From a checkpoint of a small mixture-of-experts model trained on Wikipedia.
Size: 13 layers, vocabulary 8681.
Experts: 64 cubed ReLU neurons an expert, 4 picks a token.
Training: a variant of Adam for the experts, 490M tokens.
Below are experts of layer 6 (counted from 0) of a mixture-of-experts language model. Rows are named up (a neuron's input weights, with its number) and show model dimensions 0-127. Each number is 128 + 32 x the weight over its row's rms, rounded and kept within 0 to 255. Numbers have three digits each.
Before each expert's rows: a language model's description of what the expert responds to. This comes from a sample of Wikipedia text that the model never trained on.

# expert 34
What it handles: Articles and possessives like the, a, his, plus the second number of a match score after a dash, as in 7–0.
up0:135150137114092119154151108170157149172137149093144097150139130088186134093083097137201117115104118119138115127161147109129139166153156070139197123174104182161111133128108122089060118135184100091118049134146154138109144114098127100108178211188151129091126132139151108159164099105176145104137109127135128133118128144151140127121083153128069096167044114104112145073148150189091049157177

# expert 50
What it handles: The word the, plus possessives like its, their, his, her, before nouns after prepositions or at sentence start.
up0:121148104101193141123141125125148104082090101105204188157097106150110128175169197166143115068124117184116149118137173122105126166112145141165093137129103122128098148185114179110139157138116159184113078129144126113146176172090141101161156138163155115183122063134138106166108170126085113115081164089095186140097114168123124173082122125136180087081068127155162174112089116118127193087104

# expert 2
What it handles: Space tokens in Markdown table cells before numbers, plus colons after infobox fields like Colors, and words like including, featuring.
up7:124169085104151115117133139086121088105139084096088188119191112099139141138094194133144099163143139084121122165112132170124121173158178072116112152110096190093078137157132120152149086087124104127097113128061118094196102115125099048152042152094155146122104131136102111120134149131118129080119198112152121076130107058136098083148092091128166111135196146096154177157120167106165133115135

# expert 31
What it handles: Common English first names (James, William, Richard) and the period after a middle initial, as in Edward A. Bradford.
up0:127164042137152130128075095093156154127152167179146092134131157140150149066109114093145126129143166109148110078129106155148165110086156110132100113093169090128113165138115091121102209136104171163074086117088165156153147138134126144084105141126112197163157045128160093141106125097200178101141146213137146103131124107085132150102175111094093171120178123120096193116127100137150172151154

# expert 48
What it handles: Line-initial dashes and colons in bulleted lists and taxonomy infoboxes, e.g. Order: Nudibranchia, Conservation status, Genus, Species.
up0:135125141130112159154138129091136160150120116162118122208189102116138174092136073124114151147191088078132063126115125113138150067060096078136167114161109068107096131090153091130157147065100184116147141079134131104120131116148117150142115090067111173119120075208089083085121151120177109130083101084154176108155128145162186162178148151161149129161123148130141118136102090152179141149163

# expert 5
What it handles: Adverb-forming word endings like -ically, -ly, -ively, plus adverbs such as also, still, often, usually, and "See also" headings.
up7:098116132148114097111107154107177097135074155126144082111088183132120114072133168133089109128195139124129159158147178209159129129172140157149113152113112134087127093097089163089066112100165114166115037172133149085081143184169099160124131150102100142168098117142125120103098183129155071191112142091119046159117102116110071146099128131153114123129103071121090075109145129108091115162150

# expert 22
What it handles: Words naming sports leagues, cups and organizations, and pieces of acronyms like NBA, NBC, Euroleague, in sports career lists and titles.
up3:142140116128085138134126137142139139157090145105150165117157183116181134136138171107096109155129110072130155069059080096139164105141081149171096174159146094137154148153169139149103120126109070079079107136128133149172199122163108097163154122131183147073110150131148153125075076160197114170095126148101098085138146114129153165144120130073101062148132085100144068111084206075117091102120

# expert 6
What it handles: First word of a sentence or paragraph, often after a heading, e.g. In, On, During, The, A, When.
up7:090141164170137070146047148151110078095139123124167139076145081112200114136147163154128077149065111125136135138108151105135177161126124139076165149142151166111126172084145124089055135099158099105155159113051114130114129148132172108103178126133100136106109097063163123131117087173114133149125119110130120072152092117176160113107113127099119099186078175132068144185166108073086155124090

# expert 14
What it handles: Final nouns or word pieces closing institution and place names, such as Street, Railway, Squadron, Museum, Eurov-ision, Tra-in.
up3:174171112143093100080098120155098131154082170145129109165137106110110148126160098127180131112143102201110187186126105114128124180103155124166142150171145149090120211080090088189106132110084128125136200160135068143111130154116101112056105113092107112120128164136075105122163151088073114127120062148120148141178064158088110165136094104167130153148120123135148110101132095110156055088145

# expert 63
What it handles: Periods and closing punctuation ending sentences or citation titles, such as signal. IEEE, power. She, and dots in web addresses.
up1:207140136106073135191130187130108175040175153134093150121133097143177100109166116116128137155153126154153180076115109141145084154109123153083144092167174130124112145131098100151141098104113109103175161159105117168152160146130125133119110117176155135114119188116188102131154099148089104119121080136077141081157114172120161100157089123072111133142119134210154145174145200192151078151100